Weights of a small mixture-of-experts language model, trained from scratch on English Wikipedia.
Size: 8 layers, width 640, vocabulary 9260, 115M parameters.
Training: a variant of Adam for the experts, 544M tokens, 8295 steps.
Below are experts of layer 5 (counted from 0) of a mixture-of-experts language model. Rows are named router (the router's row for the expert), up (a neuron's input weights, with its number), down (a neuron's output weights, with its number) and show model dimensions 400-479. Each number is 128 + 24 x the weight over its row's rms, rounded and kept within 0 to 255.
After each expert's rows: "mostly gets" lists some tokens that are sent to it at least half of the time. This comes from a sample of Wikipedia text that the model never trained on.

# expert 0
router [ 82 126 140  97 162 134 139 114 103 113 124 120 117 147 126 121 146 121 147 109 106 145 126 123 111 106 119 103 119 130 102 104 150 104 133 140  90 124 136 140 126 142 140 139 154 127 197 142 106 162 105 104 135 110 154  85 155 118 115  85 131 107 109 144 102 121 120 118 134 146 152 123 146 179 144 163  96  84 157 139]
up0 [126 128 136 104 157 146 122 113 134 122 136 121 122 151 151 126 163 156 185  80 146 128 124  84 120 127 159 124 147  68 145 139 139 149  87 113 173 110 153 152 125 188 136 132 136 145 123 110 100 133  98  98 109 123 107 121 139 159 141 112  85 123 159 156 183 120 121 108 127  80 141 127 147 133 112 145 116 127 130  64]
down0 [151 156 120 158  78  98 153 133 109 142 109 126 143 146 149 108 120 126 107 109 129 146  96  89  93 102 161 129  86 130 143 122 164 174  91 143 124 155 125 128 106 106 114 102 101 107 113 137 113 119 150 146 161 123 109 144  93  85 147 109 138 140  74  96 120 122  85 144  63 113  88 139 148 158 123 154 149 123 140 134]
up1 [162 138 123 102 109 150 148 146 117  97 163  98  95 131 170 132 116 132 147 150 137 115 129 107 100 160 153 124 106 107  97 169 169 133  91 133 158 130 168 116 108 137 138 125 138 116 114 125 159  83 101 123  84 148 113 129 117 192  67 127  88 167 101 105 109 125 112 101  86 145 156 154 142 160  88 145 139 105 144 106]
down1 [156 173 131 120 147 148 117 161 130 122 156 125 147 149 128 120  88 113 109 101 134 105 136 133 132  97 139 144 141 125 102 127 184 143 122 168 167 163 132 144  97 112 160 109 147 111  83 152  94 141 154 109 142 142 147 171 136 152 111 128 123 114 142 140 154 152 144 110 136 141 172 148 161 157 143 136 101  87 139 109]
up2 [ 80  82 110 155 127 161 111 126 122 150 176 122 152 101 125 128 161  86 142 128 123 130 130 118  70 124 143 142 121 134 171 137 181 149 143 126 129  95 113 106 109 119 139  83 111 146 139 153  56 131 133 122  87 127 104 141 109 142 102 102 100 142 126 130 148 126 107 113 123 133 129 135 146 135 128 104 114 168 117 106]
down2 [125 129 124  80 159 126 141 158 163 114  82 135  85 121 150 119  93 122 151 184 101 133 130 115 144 107  98 144 125  97 112 137  90 130 112 139 160 125 121 134 107  91 122 154 165 126  99 129 113 113 138 136 135 148 144 133 100 141  69 115 102 134 111  89 161 113 120  80 166 129  96 123  95 187  81 118 125 158 115 163]
up3 [109 143 151  77 144 123 126 176  99 144 114 137 135 110 123 171 143 103 131 114 122 128 108 106  89 138 166 120 126 119 102 107 110 177  73 116 108 136 113 127 145  90 108  98 173 123 167 119  93 126 152 100 180 108 172 104 118 143 147  96 125 114 141 142 131 108 137 143 146  96  98 128 119 135 143 131 123 149 136  96]
down3 [175 138 126 114 130 145 191 127 142 140 140 138 112 109  90 131 108 123 100 117 124  84 133 137 157 112 165 170 132 103 164 156 159 163 154 132 147 114 208 143 134  81 156 183 103 136 136 126 144 103 122 127 131 118 160 139 106 143 129 150 131 108 105 175 104 179 118  83 141  84 110 147 122 128 172 149 161 121 121 126]
up4 [ 73  89 124 127 144 144 115 105  82 156 165 121 127  93 126 119 129 123 122 104 107 127 137 136 100  93 128 145 107 134 101 143 127 134 175 128 131 132 151 148 127 147 155  72 165  94 140 105  89 137 140 108 148 119 133 126 100 120  83 113 140 169 119 125 116 141 141 102 118 102 148 133 142 116 123 148 113 178 137 111]
down4 [131  99  98 102 145 109 102 144 104 126 111 123 110 104 106 143 100  99 107 142 151 102 130 122 151 132  90 139 123  97  97  68 149 136 130 107 119 150 127 132 130  63 129 134 131 174 100 152 127 118 168 144 122 146 164 121 163  50 135 173 124 168 118 116 111  95 138 163 110 142 144 117 157 150  77 144 110 150 123 141]
up5 [ 98 122 124 133 155  99 129 122 109 131 158 111 152  91 129 159 144 131 137 170 159 124 126 117 129 104 121 135 138 152 135 112 116 101 118 103 156 162 138 122 164 139 136 141 133 155 113 132  99 108 146 168 112 143 114 137 116 146 130 143 115 104 135 136 159 156 106 107 121 149 156 137  94 118 141 120 144 135 138 104]
down5 [145 132 133 100 134 147 102 178  98 165 110 127 123 123  97 130 151 142 101  93 147 135 121 101 131 118 101 176 108  88 173  90 165 111 137 121 137 131 132 118 124 165 131 106  86  89 130 105 119 157  94 138 115 144 182 171 160 123 116 131 114 113 143 125  94 123 137  99 122 140 155 133 116 154 149 122 111  99 156 133]
up6 [ 90 115 166 147 140 109 102 154 148 145 110 140  81 124 127 133 117 146 132 105 146 143  97 104 135 124 106 115 176 141 113 141  97 130 151 110  97 125 170 139 135 160  99 125 115 175 137  91 121 105 144  86 174 136 113 135 106 135 124 151 118 128  96 129 123 137 141 138 112  96 136 114 131 149 174 137 122 146 172 123]
down6 [132 126 115 123 159 159 143 111 109  99 170 131 132 153 105 134 147 120 131  89 148  98 143 118 130  95 124 135 129 122  91 158 136 104 132  90 136 147 166 128 124 127 136 158 138 106  94 135 102 140  97 139 162  93 126 140 170 145 121 151 123 101  92 120 146 113 137 137 108 128 144 106  70 101 129 103 100 156 145 133]
up7 [148 138 162 104  90 111 139 211  93 142 113 115 134 135 103 148 139 106  95 116 143 130 145 120 167 155  97 115 145 118 111 100 134 160 112 149 135 143 151 128  89 132 143 182 133 159 124 124  87 145 178 116 109 155 114 159 126 140  79  86 112 187 125  52 142 135 152 123 115 105 106 142 178 139 173  91 123  79  98 134]
down7 [118 104 172 126 129 107 159 135 130 172 133  86 132 115 125 144  96  99 102 143 130 136 128 144 148 136 156  89  82  67 137 162 142 129 106  97 127 166 104 145 111 135 120 149 118 117 101 108 110 114 152 154 117 168 128  64 127 137 133 129 108 123 130 161 111 149 122 145 112  81 141 137 132 125 111 142 131 102 130 127]
mostly gets: "on", " had", " New", " has", " first", " have"

# expert 1
router [116 121 139 113 129 132  99 135  98 176 139 178 103  90 153 131 117 152 120 116 118 147 130 109 102 114 141 111  84  98  94 140 144 121 189 100 103 125 102 127 141 124 100 132 135 132 130 107 159 151 108  96 121  96 164 125  88 113 166 133 159 135 149 120 127 101 117 147 145 167 162 162 133 130 150 149 130 150 147 140]
up0 [112 123 174 167  78 143 126 141 143 112  68 136 125 134  88 165 142 126 133 123 136 116 142 149 134  96 116 125 122 139 113 110 110 111 100 122 123 133 130 142 128 132 134 130 137 180 126 128  96 125 148  98 119 153 131 119 123 103 106 154 143 135 148  82 141 158 132 164 113 153 134 164 147  62 134  84  98 115 182  96]
down0 [125 147 115 157 110 127  91 107 164 169 138 132 123 152 116 111 122 107 140 111  93 118 183  90 124 125 124 159 116 119 142 163 135 146 109 110 116  72 101 146 124 136 147 157 150  89  78 122 140 101  94 140 152 122 128 140 127  99 125 120 139 125 139 115  99 128 140 128  97 147 119 167 114  78 143 124 122 101 151 145]
up1 [116 124 132 121 119 125 190  95 128 138 161 137  99 121 126 150 159 174 107 153 160 114 116 122 156 158 131 116 102 155 148  94 120  50 117  84 133 114 124 117 104 123 155 161 119 155 121 145 135 155 111 126  97 131 143 109 144 148 112 119 154 136 162 153 119 149 161 128 121  90 101 103 148  97 122  86 138 132 145 134]
down1 [122 113  91 135 127 144 122 122 136 152 140  99 118 123 160  81 117 112 128 152 106 162 144 103  77 127 135  96 148 125  97 149 115  64 142  64 167 171  92 154 104 130 139 160 168  59 105 155 130  53 138 125 161 108 152 111 117 151 140 114 131 128 164 125 132 148 158 147 117 154 132 133 127 124 133 120 124 130 133 161]
up2 [131 112 160 142 109 136 133 142 102  90 131 131 134 155 115 156 121 111  89 146 122 141  77 132 114 103  79  98 145 112 141 134 112 109 126 149 130 145 134 160 147 156  97 146 180 147  88 124 107 145 123 145 129 142 146 137 115 140 116 116 132 118 141  85 117 153 107  88 104 138 126 108  69 111 150 141 154 148 121 167]
down2 [157 105 131  65 147 167 152 117  97 131 108 110 156 151 115 101 152 144 125  89 119 152 120  96 111 125 130 188 189 161 159 159 134 157 199 144 125 151 144 146 149 130 130 130 127 120 151 133 125 121 111 144 180 155 112 138 147 124 116 145  96 111 121 103 141 109 127 136 126 153  75 146 114 105 142 145  97 157 121 164]
up3 [153 115 124 150 108 117 123 130 145 133 123 123 145 112 144 158 121 117 121 135 132 152 138  96 113 121 154 112 128 121 124 138 108 117 118 113 117 141 144 123 115 164 100 107 118 169  77 150 107 109 132 132 129 128 175 107  89  76 100 127 162 135 109 155 122 116 152 129 150 116 102 141 123 165 116 133 115 146 123 155]
down3 [160  96 109 137 169 126 136 135 156 134 127 154 123  99 142 123 112 110 156 126 146 144 124 135 105 172 163 122 113 101 159 127 142 168 176 108 148 174 121 128 137  75  91 112 146 100 122 139  80  68 129 126 103 129 119 140 133 108 114  97 130 142 122 122 114 120 109 149 155 118 112 140 112 147 152  94 131  91 142  92]
up4 [146 109 123 150 135 123 152 137 168 118 145 155 137 120 125  97 169 150 115 118 132 121 110 131 176 120 121 147 156 166 147 123  98 136 121 127 159 112 121 127  86 136 132 153 157 113 173 137 140 155 111 119 105 115 167 129 165 122 127 134 137 123 143 149 147 118 125 108 132  95 104 155 130 135 127 100 165 163 120 123]
down4 [114 138 140 124 140 146 140 108  70 134 141 131 123 129 111  89 114 132 107  73  99 151 112 121 140 139 212 140 109 151 115 158  92 163 143 162 109 108 118 164 130 127 137 119 135 145 131 152 172  87 150  81 139 104 115 111 135 154 139 138 120 118  98 159 157 143 123 159 117 154 121 132 143 131 122 122  98 102 128 121]
up5 [130 128 124 115 160 150  88 137 113 148 132 127 156 122 125  98 183 114 162 113 140 160 159  80 113  85 145 132 119 179 129 133 153 119 139  97 150 121 103 161  76 123 102  83 137  97 125 124 157 148 126 116 128 104 115 135 101 149 113 164 131 130 159 135 123 106  87 100  98 146 160 139 118 131 139 180 103 172 153 160]
down5 [123 130 104 121 145 134 120 140 111 115 119 136 125 106 136 122  99 180 100 117  89 101 118 116 130 113 154 122 100 116 102 134 127 146 125 123 112 112 146  77 139  87 107 150 101 134 130 145 136  91 112  88 160 150 186 114 141  95 163  91 156 166 148 157  96 110 110 119 171 204 115 130 123 121 125 134 135 123 139 132]
up6 [118 153 175  99 119 115 111 132 115 195 130 141 125 106 133 137  96 132 154  89  87 122  92 142 124 149 137 168 115 132  96 113 130 100 139 137 107 129 118 120 150 133 102  77 133 121  77 108 125 122 161 131  92  99 131 133 123  98 137 152 127 130  98 119 168 144 130  95 137 163 148 108 140 166 136 158 146 141 153  98]
down6 [125 147 145 127 116 134 105 141 152 113 155 176 136 134 166 144 133  89 143 131 131 174 137 127 117 136 107 162 119 103 140 158 149 177 106 201  72 110 109 157 165 105 121 136 120 164  96 134 128 148 143 125 148 118 115 134 108 133 156 150 151 131 136 114 115 116 112 151 169 143 133 154 136 151  67 123 102 112 145  89]
up7 [ 96 142 149 100 146 155 152 149 145 186 151 149 170 104 144  82 104 137 200 164 119 186 102 130 139 141  73 115 111 125 127 168 122 139 130 133 124 123 111 136 119 141 146  75 155 108 135 141  86 140 113 134  64 137 165 127 153  89 120 120 141 111 134 108 143 119 130  80  79 127 138 134 127 184 110 123 168 123 169 144]
down7 [148 165 124 120  91 171 119 134 105 122 152 130 100 138 160  98  91 117 168 123 138 132 152 164 141 114 138 150 109  94 137 103 130 139 137  91 123  91 112 131 137 145 133 143 142 145 146 136 131  97 162 112  98 104  94 104 136 144 104 121 109 154 145 126 160 134  84 114 153 155 143 126  80 119 145 124 123 133 124 138]
mostly gets: "ed", "ated", " released", " mi", " named", "ized"

# expert 12
router [124 124 102  84  94 128 125 129  82 120 133 115 127 133 122 187 151 108 117 123 113  78 125  91 134 118 157 113 101 137  89 146 172 146 148 129 119 109 118 129  94 135 130  95 150 149 147 111 134 125 134  99 164 125  90 101 134 143 130 170  71 173 121  91 132 140 124 133 132 118 164 150 157 103 126 110  93 120 136 104]
up0 [146 108 121 131 144 122 129 117 118 139 135 128 124 139 140  90 158 135  89 124 140  75 115 143 127 161 130 136 146 147 135 148 127 109 113 159 110 154  95 138 151 131 181 127 136 107 149 121 142  99  86 102 146 116  81 167 126  97 150 132 128  76 122 130 143 142 123  85 156  86 118 150 150 128 121 126 132 163 115 134]
down0 [116 113 113 165 126  74 155 108 117  80 104 145 129 166 140 126 151 128 106 114 108  95 108 101 175 104  78 100 151 142 152 106  82 112 138 133  88 175 144 124  88 174 134 156 121 128 129 103 138 180 108 127 137 152 188 105 140 130  98 165 169 114 143 112 158  83 160 116 149 123 112 113 116 117 174 126 143 173 139 117]
up1 [112 109 126 115  87 118 107 116 100 134  61 124 149 106 112 128 144 164 100 107 148  99 122 163 149 124 161 110 146 105 135 117  95 148 119 139 118 188  94 122 164 128 196 100 120 159 103  72  88 103 131 141  85 127 169 138 109 160  80 146 118 136 146 115 114 197 146 126  89 118 127 116 138  88 136 122 125 115 164 105]
down1 [113 151 101 149 164 108 141 121 149 101 127 157 141 193 109 147 113 163  87 102 113 156 116 108 115 165 139 102 143 122 110 138 149 137 105 145 133 137 136 158  86  95 154 144 133  65 105 139 147 120 105 108 145 101 147 193  93 131 136 198 117 126 119 112 120 134 140 118 124 143 110 136 173 155 145 132 142 143 122 147]
up2 [105 133 202  96  98 142 127 140 173 134 124 141 127 133 127 147 156 128 146 139 146 123 120 131 157 173 137 151 150 136 166 113 113  80 131 102  99 124 115 124 144 161 123 157 125 117  72 115 112 135 126 123 149 181 138 139 131 110  78 137 158 125 139 103 132  87  78  90 144 120 136 125  85 122 153  96 153  98 168 102]
down2 [159 139 146 122  92 130 132  87 135 131 184 103 109 154 116 138 135 132 137  88 108  90 132 153 147  81 110 145 115 135 140 130 104 115 112 117 111 118 111 144 111 133 161 143 136 126 118 140 142 136 138 137 139 175 145 136 130  99 119 112 129 135 124 150 144 139 165 100 110 152 107 166 101 100 102 140 117 117 138 152]
up3 [ 42 110 114 136 126  92 141 155  88 151 126  95 118 145 112 175 106 132 128  96 172 120 137 139 120 143 122 113 135 128 141  98  90 102 162 137  95 183 158 163 112  94  94  99 154 155 115 136 108  95 149 112 127 117 120 152 103  97 126 136 163 143 103 103 104 140 135 150 103 100 121  97 153 142 142 115 136 125 170 128]
down3 [131 127  99 114 115  94 155 131 144 119 130 110 164 114 131 128 124 138 156 128 112 136 147 112 105 126 117 144 159 139  90 144 150 121 142 145 135 170 151 121 143 105 135 150 128  96 112 103 128 139 106 138 142 113 129 129  83 173 117 116 138  97 133 121 118 141 136 168 146 120  86 100 112 175  94 120 134 157 123 142]
up4 [108 125 147 101 157  90 133  94  94 109 131 148 132 115 131 132 124 110 139  92 132 111 143 100 117 164 127 107 130 122  95  61 135 102 156 127 173 176 186 122 132 117 107 129 140 100  94 145 150  98 162 126 111 109 152  98 134 154 103 131 136 141 117 121 131 158 190 125 100 118 133 126 121 136 112 131 139  88 113  85]
down4 [114 133 132 141 117  90 141 192 190 135 134 145 130 119 135 127 159 143  97 149 122 147 147 113 145 153  89 167 118 149 107 132 129 114  85 134 148 113 131 139 121 103 110 119 131 136 143 102 143 126 130  84  81 145 117 126  82 154 117 152 146 135 110 151 160 100 130 134 154 108 132 123 127  92 157 115 186 131 123 135]
up5 [119 117 133 140 133 185 131 159 129 141 125 141 185  99 163 123 147 136  73 153 166 115 137 146 150 146 139 124 171 134 144 134 119 119 110 141 126 159 146 127 134 123 140 120 165 126 122 145 146 140 142 150 112 126 121 135 113  98 151 142  77 126  79 142 148 144 165 109 105 128 141 173 117 115 127 133 141 123  98 122]
down5 [149 150 119 103 150 118 111 142 141 135 136 114 129 125 144 118 142 148 120  81 141 146 149 138 125  80 152 156 150 110 156 139 173 101 120 125 135 120  88 141 158 120 153 145 145  91 143 165 116 159 129 153 145 103 138 134 146 121 122  97 151 144 113 131 103 149 100 106 143 105 159  93 119 139 134  97 133 132 106 124]
up6 [ 56 137 140 121 120 150 150 114  75 114 176 119 135 144 121 162 125 143 148 135 156 149 143 110 109 122 122 129  88 102  94 139 117 135 156 107 158 113 148 120 101 154 116 135 112 143 134 109 100  91 128 125 142 182 137 120 112 133 103 104 142 145 172  99 118 119 136 149 106 155 141  93 118 142 128 102  89 182 129 110]
down6 [151 125 138 134 150  88 108 157 124 142 100 109 134 153 150 112 158 127 121 114 128 129 109  94 104 104 135 156 108 150 166 123 106 109 102 133  97 153 116 130 136 125 112 126 159 110 209 158 117 122 147 148 105 153 143 150  80 119 111  84 113 154 125  98 128 160 109 118 141 145 130 134 105 128 146 131 168 158 112 123]
up7 [104 151 116 130 125  96 116 158 117 127 123 133 134 111 123 149 129 145  79 140 107 113 176 129  97 141 162 120 155 106 121 120  88  94 123 133  88 149 141 163 113 157  86 109 155 141  87 144 184  74 133  93 136  94  98 157 137 109 101 133 121 114 151 125 156 152 151 114 131 118 149 113  90 129 119 137  85 126 156 137]
down7 [117  85 142 108 135 191  95 122 137 126 150 108 143 163 114 101 141 119 133 129 126 142 138 153 128 142 124 123 146 130 152 127 152 158  73 158 151 110 105 118 125 133 114 152 143 158 118 123 111 140 115 135 152  85  93 106 109 123  98 146 127 108 111  98 109 116 132 146 142 104 128 122 158 129 116  91 104 128 129  91]
mostly gets: " that", " which", " United", " States", " University", " who"

# expert 11
router [164 131 135 167 140 133  88 122 112 130 136 126 136  95 100 133 127 154  86 131 134  75 122 109 107 165 141 184 171  99 108 145 116 117 138 107 126 142 143 135 141 154 152 130 109 131 103 105 124 109 122 162 135 105 148 117 117 149 125 141 114 132 137 121 130 135 114 159  86 107 116  88 151 107 141 131 170 130  93 177]
up20 [102 125 156 117 139 157 110  89 133  86 123 112 144 159 113 148 139 141 119 154 162 171 120 129 141 121 135 110 143 132 143 159 145 131 117 153 104 101 144 120 127 159 106 137  71 127 137 111 125 156 131 170 126  97 128 102 137 116 122 138 106 117  96 127 165 115 157 145 134  98  91 104  75 119 152 157 125 134 128 122]
down20 [103 153 123 169 192 108 181 133 157 162 119 136  87 123 149 149 107 141  93 139 134 159 149 132 149 117 129 170 103  76 152 113 141 154 125 144 137 133 131 117 111 105 152 164 123 139 137 136 160 153 121 149 154 128 154 123 117 113 116 149 120 124  89 169 166 120  75 150 164 133 126 128 135  83 166  66 183 114 124 130]
up21 [121  85 176 173  90  84 131 123 170 140 110 111 155 143 111  98 113 136 141 141 120 121 132 132 147  87 157 155 102 104 143 143 117 112 120 103 157 193 135 111 142 178 149 132 108 127  99 122 199 148 154 139 136 156 155 178 123 139 169 175 121 155 103 119 160 116 145 120 107 108 122 103 134 116  80 123 136 151 156 141]
down21 [132  94 131 172 139  92 109 139 108 192 123 132  80 150 102 120  77  87 122 143 114 169 111 156 141  83 150 134  91 131 143 121 152 146 123  88 113 117 137 155 103 150 182 118 114 106 130 104 143 169 137 130 145 158  98 117 118  80 142 114 108  81 135  94 125 139 133 113 121 120 182 122 128 162 135 124 179 142 120 128]
up22 [123 132 139 140 158 132 126 157 118 109 152 138 141 115  75 120 162 122 159  76 109 159 129 153 152  95 126 146 138 120 138 110 187 105 107 157 142 124 109 103 151 158 134 166 139 148 151 114  56  87  99  81 165 142 131 132 111 154  78 119 152 160 127  87 155 175 120 105 126 120 121 146 130 121 125 119 133 133 114 150]
down22 [123  85 111 148 142 119 133 144 103 108 141 126 117 114 129  95 141 100 101 128 112 110  98 128 167 154 152 153 147 118 103 129 134 127  96 162 133 119 137 156 134 109 135 120 126 146 135 131 131 112 113 133 149 157 104 110 150  89 149 112 102 114 114 142 138 117 118 109  92 165 129 135 128 150 126 110 132 116 138 115]
up23 [164 110 168 110 130  87 142 143 135 114 159 138 115 123  88 130 144 134 160 149 152 103 114 130  87  97 102 126 185 143 182 161 138 107 122  90 140 153 143 124 142 122 158 106 161 145 119 111 116 109 134 151 145 111 103 139 133 138 109 154 136 139 129 115 104 114 174 112 138 118 141 163 167 101 128 114 141 129 113 168]
down23 [176  74 146 119 116 103 144  86 102 106 151 111 108 109  84 120  95  55 114  94 145 134 100 114 108 147 124 160 153 134 113 185 131 122 187 163 120 157 109 138 116 152 154 127  86 140 137 180  83 136 132 112 119 149 139 100 136  91 122 163 147 107 136  81 139  94 107  87 136 100 133 103 161 109  92 124 140 154 143  78]
up24 [125 112 156 148 132  56 125  87 136 132 128 127 144 123 133 131 110 156 155 107 130 111 143 134 114 136 152  88 111 101 139 167 138 107 126 157  68 152 132 145  97 168 169 117 119 156 133 171 205 148 158 151 110 132 121 107 108 101 114 134 114 115 124 138 136 101 112  95 121 105  75 108 141 153 108 103 146 155  80 164]
down24 [145  79 146 126  95  74 112 114  87 117 113 106 173 148 111 111 135 115 138  90 145 122 113 151 153 157 117  88  95 133 113 119 114 148 104 111 126 129 105 148  90  96 151 125 112 120 125  94 124 161  78 156  70 156  84 140 129 128 100 119 151 153 138 119 136 116 132 118 112 122 106 150 125 102 116 113 150 145 166 145]
up25 [164 122 188 127 130 133 101  90 123 127  66 132 108 134 107  91  93 173 132 143 114 121 110 112 105 127 124 126 140 134 138 130  99 107 130 119 145 179 145  97 133 129  78  84 101 125 139 173 153 105 140 140 141  98 121  91 188 111 120 165 123 111 163 131 129 132 133 152 126 123 146 138 147 117 153 108 145 126 162 102]
down25 [107 114 118 154 153 166 163 113 154  90 144 113 143 166 151 112 102 117 106 142 150 137 115  81  83 108 130 126 145 133 119 143 113 169 138  99 130 125 144 161 129 161 130 104 151 116 126 143 157 122 144 148 155 133 143  90 154  98  98 159 122 116  93 152 161  89  95 117 142 132 128 132 142 139 102 117 110 135 148 144]
up26 [123 118 136  90 139 167 173 117 111 162 138 174 147  96  96 120 116  87 108 129 148 167 129 124  77 115 131 119 125 115 139 145 142  98 143 130 122 107 137 118 126 128 152  91  84 147 119 137 121  90 170 146 107 102 106 111 146 143 134 128 144 142 168  92 153 171 109 107 104 170  81 152 118 130 123 131 127 119 185 122]
down26 [100  92 144 145 137 180 115 142 103 166 115 131 147 153 113 127  87 165 124 156  66 131 107 167 109  89 132  98 125 156 163 117 101 128 111 169 105 122 136 132 130 128 160 151 113 134 163 103 128 167 151 125 130 124 109 154  80 107 172 153 117 119 120  72  94 126 124 127  93 166 139 152 136 112 136 112  75 131 118  58]
up27 [115  45 152 154 151 144 102 122 101 118 184 113 160 141  89 123 147 164 139 117 138 118 120  85 149 131 121 111 142  92 112 114 163 131  92 159 145 120 134 142 137 137 137 160 139 124 130 139 138 112 135 151 122 134 122 122 105 139  85 149 118 116  92 170  98 170  96  98 128 106 154 147 125 146 148 120 201  98  98 149]
down27 [104 132 105 128 142 133  83  84 144 140 110 132 119 105 131  90 141 139 141 152 124 123 104 110 153 134 114 118 120 103 163 160 131  93 126 126 111 148 151 145 130  74 174  77 130  94 120  14  99 132 162 143 107 124 147 115  70 127 122 128 103 135 142 147 100 136  87 110 157 145 116 138 124 123 145 136 106 138 140 134]
mostly gets: " re", " not", " per", " comp", "it", "act"

# expert 21
router [136 128  98 108 169 139 111 144 126 122 110  98  94 163 145 123 159 149 119 116 127 143 138 114 144 150 137 105 149 123 130 126 132 123 127 123 120 121 110 128 107 126 120 115 128 119 116 103 128  94 106 142 112 139 113 163 117 113 122 144  57 100 127 106 118 122 121 154 125 133 125 158 133 121 124 135 135 179 137 145]
up0 [ 93  91 133 119 120 174 120 137 143 104 113 121 153 103 164 116  89 150 149 126 149 126 128 109 161 158 130 149 150 140 134 113 173 117 150 140 167 157 143 110 162 177  96  72 133 171 157 122 140 111 162 102 107 131 143 187 137 165  77 124 114 140 133 109 142 125 125 151 142 112 104 112 110 174 133 109 156 137 137 104]
down0 [109 126 139 128 102  91 138 108 171 110 116 148 166 117 150 133 117 104 139 121 129 117  97 145 127 159 159 125 141 159  86 167 114 152 104 104 147 129 122 124 145 134 154 198  99 133  83 123 150 138 139 166 130 135 107  89 154  90 120 108 126 111 127  89 125 104 128  86 160 100 134 101 128  85 166 121 158 138 113 131]
up1 [105 128 125 138 134 168 120 143 119  94  96 128 130 134 169 111 133  95 134 129 104 143 144 163 140 144 116 122 105 135 145 131 170 107  96 142 182 122 127 141 112 128 100 139 148 101  82 132 133  90 124 112 121 136 127 144 105 151 103 156  91 124 173 118 151 113 127 115 142 129  97 150 127 129 136  76 170 115 118 114]
down1 [106 153 117 127 119 128 121 120  75 174 142  92 107 118 133 125  84 149 103 103 129 153 110 149 140 130 126 165 109 186 128 140  98 162  86  96 147 114 114 178 122 126 138 151 136 114 124 118 132 163 155 164 143 155 157 115 111 100 125 139  79 116 124 147 123 166 119 110  81 106 144  95 104 112 102 115 164 139 108 160]
up2 [145 142 123 142 134 141 127 165 107 102 134  70  53 166 155 150 134 110 113 106 109 128 139  99  74 156 123 117 152 145 102 155 130 111  99 161  88 125 103 160 132 173 116 129 146 129 115 119 135 129 112 111 138  94  98 137 130 146 154 123 167 163 132 110 102 125 139 139 109  89 188 174 144 135 172 119 124 140 137 114]
down2 [164 140 125 121 159  89 105 158 112 148 147 132 131 147 127 131 154 140 139 159  98  82 127 117 135 150 167 108 135 102 142 108 127 127  73 144 131 104 139 135 108 100  96 142 107 135  93 143  90 133 141 166 116 161 113 144 129 117 160 123 170 103  81 153 148 123 113 112 136 113 110 167 127 136 130 125  87 151 113 116]
up3 [148 127 103 108 133 157 111 124 149 128 151  73 114 146 100 131 178 108 151 109 105 144 135 128 142 122 145 146 122 120  91 144 143 128 131 126 120 148 133 152 142 128 173 109 134 142 116  86 117  92 107 124 105  97 133 169 126 128 128 150 145 111 147 148 132 104 118 112 105 130 142 120 120 120 133 118 136 151 137  98]
down3 [151 169 136 133  95 124 109 133 101 181  89 112 124 105 131 168 139 130 129  97  96  93 126  92 145 133 170 107 116  96 114 169 133 126 119 107 117 143 150 183  94 126 152 101 136 172  96 144 108 128 106 150 115 147 134 113 152 114 170 106 123 101 112 123  89  93 111 113 105 120 144 155 101 104 134 115 107 116  83 113]
up4 [128 109 156 164 109 155 148 105 130 130 137 147 140 120 103 135 130 180 131 100 118  97 104 120 158 134 141 138  84 103 119 135  89 120 143 101 138 100 135 128 112 156 148 116 158 155 147 118 101  85 142  88 150 117  95 153 124 110 120 154 153 137 152 135 102 122 116 144  87 119 160  88 102 155 134 103 110 124 102 190]
down4 [119 115 143  82 103 118 130 138  93 121 118 120 108  97 128 144 127 105 164 139 155 111 129 105 109 114 149 173 126 142 155 164  86 146 156 127 111 123 129 168 140 113 143  94 106 130  95 109 151 103 152 128  96 117 126 130 118 149 148 102 157  95 100 141 137 152 123 104 125 116 142 134 159 113 173 152 152 144 118 125]
up5 [167  86 114 136 128 122 151 157 115 128 110 116 149 148 170  94 134 161 145 135 138 145 149 124 116 116 132 158 125 102  80 151 131 133 108  71 116 146 151 112 126 134 133 156 127 112 107  81  93  87 142 158 157 131 132 124 122 156 147 143 101 187 153  95 159 187 138 106 140 147 167 149 147 152 120 159 123 161 128 135]
down5 [107  88 133 148 131 118 115 137 133 131 128 106  76 135  99 153  69 118 156 157 150 118  96 143 134 112 130  90 138 133 131 130 150 137 125 140  82 133 164  93 119  92 101 109 164 123  90 144 131 121 127 113 154 130  89 128 132  99  87 126 117 161 138  81 100 143 108  90 125 111 114 147 134 140 129 149 137 152 148 135]
up6 [126 134 129 172 209 137 108 145 116 134 135 136 165 125  90 122 118 138 134 140 155 153 155 138 145 138 133 152 149 103 110 128 138 117 111 142 186 150 160 120 120 116 107 111 150 154  95 105 168 148 114 111 131 177 162 107  96 156  99 177 118 143 115 135 138 129 132 146  85 161  95 147 105 102 170 144 120 152  94 118]
down6 [123 143 138 106 134  92 172 123 141 117 164 143 113 123 140 158 168 147 122 137 157 117 153 137 131 131 149 154 128 167 175 166  71  87 135 110 102 136 143 140 128 102 155 149  68 120 144 148 124  92 101 140 104  71 129 101 126 148 151 121 119 135 161 139 143 100 164 102 117  63 144 133 124  98 130  88 124 115 160 113]
up7 [119 119  93 124 132 161 125 112 127 140 137 162 146 131 125  92 123 123 142 123 105 127 135 120 143 127 137 161 183 125 134  81 100  67 138 133 138 126 116 154 128 132 141 110 120 121  85 156 150 103 102 115 109 151 108 126  90 129  79 131 102 142 142 121 140 137 135 100  94 136 103 152 138 124 114 121 142 128 110 176]
down7 [114 120 117 185 126 105 103 101 110 113 162  83 151 167 157 147 117 118 128  95  72 135 151 117  96 111  96 122  94 164 111 102 123 110  93 176 115 142 126 128 109  95 189 100 155 150 124 135 142 129 126 137  99 114 129 105 129  80 135 134 105 107 127 135 133 115 170 194 137 147 113  97 156 123 117 123 153 145  72 109]
mostly gets: " a", "'s", " an", " his", " her", " its"